Weights of a small mixture-of-experts language model, trained from scratch on English Wikipedia.
Size: 9 layers, vocabulary 8192, 25.1M parameters.
Experts: 8 experts in each of 9 layers, 2 picks a token, a softmax router.
Training: 394M tokens, 6760 steps.
Below are experts of layer 2 (counted from 0) of a mixture-of-experts language model. Rows are named up (a neuron's input weights, with its number) and show model dimensions 0-255. Each number is 128 + 24 x the weight over its row's rms, rounded and kept within 0 to 255.
Before each expert's rows: "gets" lists some tokens that make up at least twice as much of what it gets as of all text. This comes from a sample of Wikipedia text that the model never trained on. Tokens count by the router's weight.

# expert 3
gets: " a", "9", "0", "1", " was", " is"
up0 [ 96 146  76 119 165 116  92 112 148 106 136 111 100  98 148 138 108 136 119 142 150 112 115 132 116 140 127 164 114  89 116 139 164 100 103  85  91 172 126 133 128 134 135 117 158 156 131 132 113 162 106 157 146 168 157 121 125 150 141  84 159 110 114 137  92 109 195  89 118 152 106 130 156 151 144 162 153 159  88 133 133 127 136 111 215 126 108 121 123 121 158 135  64 115 107  86 139 132 126 129 174 124 125 147 143 163 143  83 154 142 118 136 160 121 149 129 115 152 184 128 114 150 124 132 152  99 134 136 141 113 115 136 101 147 148 142 156 119 109 177 185 102 146 128 142 104 150 134 132 122 141 142 151 109 109  99 133 101 103 155 120 125 104 135 120 141  83 139 106 161 140 134 140 147 130 106 159 140  97  80 124 110 131 128 123 117 143 165 133  68 114 135 125 142 170  84 152 149 134 162 155 118 126 153 138 172 141 105 119 120 100 127 136 144 100 137 119 161 150 110  89 173 146 137 139 171 143 121 130 149 164 149 136 112 141 116  73 119 115 134  79 154 115 152 103 122  88 131 122 136 147 105 134 145 138 123]
up1 [122 106 125 132  93 134 116 120 175 152 113 145 131 116 131 150 152 144 111 101 120  95 138 118 106  99 131 164 150 114 124 138 110  97 144 140 173 110 122 138  99  93  95 133 138 153 136 119 107 112 117 119 132 118 159  93 111 173 143 116 141 157 161 111 112 121 158 126 116 111 140 128 129  81 181  99 117 211 110 148 119 140 106 108 136 173  95 110 138 134  96 156 169 145 118 100 157  80  94  90 162 146 125  91 143 141 107 157 164 127 127 120 116 161 133 111  98 155  93 124 115 128 104 125 141  89 115 129 128 163 144 142 129 134 161 144 118 176 116 129 137 164 106 141  71 160  96 130 125 113 150 125 166 154 150 131 114 107  86 185 101 128 103  72 122  99 155 107 134 116 143 133 162 148 147 158 101 125 130 145 140 143 173  88 121 133 133 142 122 158 158 124 158 112 155  98 115  95 103 112 119  88 170  63 107 138 128 156 131 159 120 129 157  81 146 143 132 123 100 131 136  84 109 129 110 106 151 108 138 115 139 138 153 126  88 115 131 152 120 123 116 122 106 110 111  90 101  98 147 146 162 111 146 101  98 110]
up2 [108  90 139 180  41 152  93 149  98 143  95 123 118 119 140 113  96 179 121 138 144 150 101 142 109 143 135 139 144 160 136 149 156 136 134 155 157 134 144 134 142 106 161 129 114  92 110 157 127 139 127 102  98 137 119 135 131 109 140 136 134 155 106 142 123 114 125 160 134 149 111  88 143 125 146 129 132 153 131 100 118 185 181 136 121 125 150 162 151 151 148 129 156 132  99 131 130 124  81 164 160 149 117  81  84  77 141 150 112 157 148 112 158  97 171 121 127 143 133 116  94 159 138 138 147 136 104 120 165 118 104 162 147 166  77 189 134 121  94 146 133 112 116 103 121 129 130 131 150 150 131 146 138 127 128  89 101 141  94  93 106 122  81 115 184 129 136 153 148 143 129 120 107 119 157  97 132 133 135 109 132 185  90 145 141  84  65 106 157 115 135 133 114 158 189 157  91 124 112 139  96 135  88 120 120 165 119 116 132 110 134 110  97 111 153 129 132 134  87 113  93 140 126 137 124 161 160 146 105 120 110 134 122 122 112 138 124  92 127 108  85 168 122 124 126 135 122 124 120 153 130 124  97 125 119  96]

# expert 7
gets: "2", " the", "1", "3", "0", "4"
up0 [146 112 150 134 119 143 165  83 119  95 167 119  92 127 144 140 128 121 145 134 104 141  83 158 118 170 140 138 145 104 128 110 110 136 135 109  86 107 113 111 128 127 122 155 107 145 152  92  92 145 101  62 131 128 134 141 112 109 133 168 120 127 139 101 145 148 139 147 115 120  82 119 119 125 121  83 106 169 140 105 146 115 127  97 101 127  91  98 161 145 125 103 145 158 136 129 138  98 143 101 143 145 129 182  48 113 128 164 162 121 118 110 137 144  91 153 127 126 128  86 123 107 125 106 119 187 123 154 134  92 132 198 115 186 115 124 133 151 125 105 111 161 115  98 149 162 175 134  86 162 130 128 165 143  89 145 119 150 128 138 132 122 121 112 156 114 126 101 143  76 108  93 110  99 141 139 140 136 127 174 125 119 132 136 149  81 152  94 118 105 165 111 163 102 161 124 115 126 117 100 151 105 111 137 152 146 129 129 159 135 131 177 134 166 106  99 143 119 176 149 106 111  94 160 118 131 134 126 119 147 142 101 164 135 111 136 104 164 147 103  96 140 163 161 126  89 133 125 141 125 119 110 122 112 160 147]
up1 [145 152 140 124 108 108 156 123 148 126 144  89 139 107 121 142 112  86  91 105 101 117 145 130 145 121 168 141 141 158 125  65 148 120 129 148 156 126  98 127 156 102 119 161  95 133  99 133 104 157 117  93  55 148 145 125 119 109 118 151 133 144 132 168 172 126  82 148  71  98  98 125 116 150 171 148 131 160  97 166  97 128  85 136 123 114 128 113 121 129 120 119  93 119 150 106 155 124 136 145 131 142 163 145 107 113 123  79 131 131 187  92 168 147 140 135  68 102 122 113 103 131  94 120 102 119 113 132 165 176 150 157  78 124 124 161 150 146 167  78 126 123 147 107 146 129 117 110 129  99 160 122 120 105 117 119 132 160 138 124 103 116 140 118  68 125 130 131 161 121 115 125 112 117 140 114 104 159 106 120 162 132 140 128 105 159  92 158 131 125 135 164 128 155 143  86 128 153 146  80 134  95 139 112 154 161  97 116 143  94 162 126 123 150 137 161 143 125 112 143 110 148 117 134 136 128 172 127 144 107 142 127  89 122 108 128 139  66 129 148 140  94 169 119 134  99 118 133 105 118 138 125 148 103 107 183]
up2 [114 180 116 137 123 150 103 140 111 110 135 120 118 176 129 164 140 139 101 148 121 108 129 154 137 120 118 158 129 122 105 156 118 111 145 115  92 121 137 121 132 118 132 119 129 151 104 151 143 161 119  88 126 112 147 141 146 105 121 110 141 147  87 109 139 130 149  89 160 169  90 107 108 107 137 125 106 122  90 118 132 101 111  98  89 143 117 100 114 125 111 171 103 123 122 121 146 115  87 111 150  94 155 135  95 116  97 211 164 135  99 145 134 158 158 127 144 104 144 126 146 161 104  67 108 118 143 126 158 105 139 169  74 100 167 117 128 160 120 106  94 116 144 143 138 148  80 165 116 130  96 134 162 171 158  72 116 117 147 134 176 116  91 179 146  82 119 108 175 147 130 115 152 111 105 103 130 148 152 134 142 122 112 142 111 152 166 124 128 123 117 150 159 123  93 114 101 106 107 143 144 137 172 146 136 153 152  99 115 122  73 150 104 107 135 125 117 100  92 122 123  97 151 132  81 106 117 141 144 105 115 134 153 105 146  81 157 113 110 102  88 151 130 147 130 116 133 161  97 151 122 140 133 123 167 157]

# expert 6
gets: ".", ",", " and", ":", "\n", ")"
up0 [136 140 100 103 115 129 133 125 153 171 148 154  76 112 117 158 147 130 154 108 124 111  78 163 104 150 175 153 116  93 122 106 105  85 113  97 132 152 131 122 163 105  78 192  84 136 142 113 132  60  91 139 171 120 106 170 135 115 154 139 134 121 114 120 121 129 134 112 136 134 128 103  84 118 122 106 172 155 124 118 158 136 109 146 135 104 118 153 120 116 186 115 100 117 143 150 100 121 152 117 169 127 131  87 154 152 135  98 126 161 155 164 110 155 108 139 137 155 142 138 116 117 155 148 160 130 124 155 133 128 127 153 122  83  84 100 142 107 168 132 171 131  94  99 108 102 140 123  86 121 151 127 140  99 137  84 138 111 168 127 105 157 102 113  93 151 118 148 112 112 132 149 165 123 115 138  82 132 127 122 134 171 158 163  82 121  94 136 110 124 112 115  82 141 124 176 179 130 102 141 141 135 140 101 150 122 128 161  89 106 134 123 135 135 153 153  96 148 137 127 154 133 152 135 118 135 156 147 138 158 119 156 143 114 112 149 141  83 141 149  72 118 145 125 106 131 125 126 156 166 107 105 145 120 142 132]
up1 [132 108 124 184 102  95 127 121 122 144  66 144 150 122 119 148 104 114 146 127 168 105 174  89 135 132 110 148 114 159 141 119 153 146 146 160 132  96 164 130 122 134 100 124  62 124 124 135 131 127 156 138 134 115 140 146 131 125 180 146 112 111 105 121 121 122  44 136 183 112 107 131 117 157 122  79 126 144 164 137 153 148 135 123 132 130 114 135 103 103 153 118  98 150 120 118 107 146 120 127 148 168 145  81 118  75 132 111 113 163 126 113  84 139 139  94 122 106 179 142 126 128 141 153  92  99 108 125 123 103 103 104 141 157 117 134 115 113 149 152 135 130  91 127 106 112 130 117 126 130 119 162  95  98  82 183 120 112 111 117 117  78 125  94 134  91 120 118 155 186 137 106 122 153 155 124 107 114 131 133 125 120 116 135 184  84 109 114 148 181 160 110 155 164  94 145  90  98 139 107 102 107 124 121 130 143 123 133 100 112 140 150 118 126  93 107  95 103 112 111 109 158 138 155 104 145 140 157 144 143 109 102 114 134 125 138 152 108 180 149 108 152 151 128 134 107  85 117 138 161 140 105 108  87 139  99]
up2 [ 71 143  97 128 126 123 126  99 126 159 142 159  56 136 132  79 121 161 124 127 142 119  86 162 144 115 110 144 136 106 113 149 155 145 132 125 106 148 125 119  74 158 165 128 128 125 117 137 102 106 116  80 110 105 126 175 124 136 115 142 177  87 109 151 131 110 176 138 163 157  93 157 143 142 137 131 145 166 115 148 151  96 124 123 161 125 162 117 152 122 132 120 128  95  94 136 143 125 108 128 133 156 138 136 100 105  93 135 168 107 116 131 137 154 122 119  90 127 153 165 104  90 133 143 162 159 138 147 113 160 169  89 103 168 120 125  98  77 130 179 145 144 152 132 132 143 117 154 113 103 132 132 145 108 123 122 150 109 136 153 108 147 143 157 147 111 121 121 146 160 121 126 150 133 136 125  85  79 148 155 104 141 106 141 127 137 130 142 133  90 155 152 138 144 117 149 119 139 136 138 163 145 137  78  83  76 185 158 128 110 127 132 162 137 125 116 138  89 145 154 129 119  99  92 120 109  79 123 100  87  92 121 157 118 114 140 113 143 172 156 146 135 126 153 127 127 113 149 124 146  77 164 108 145 154 177]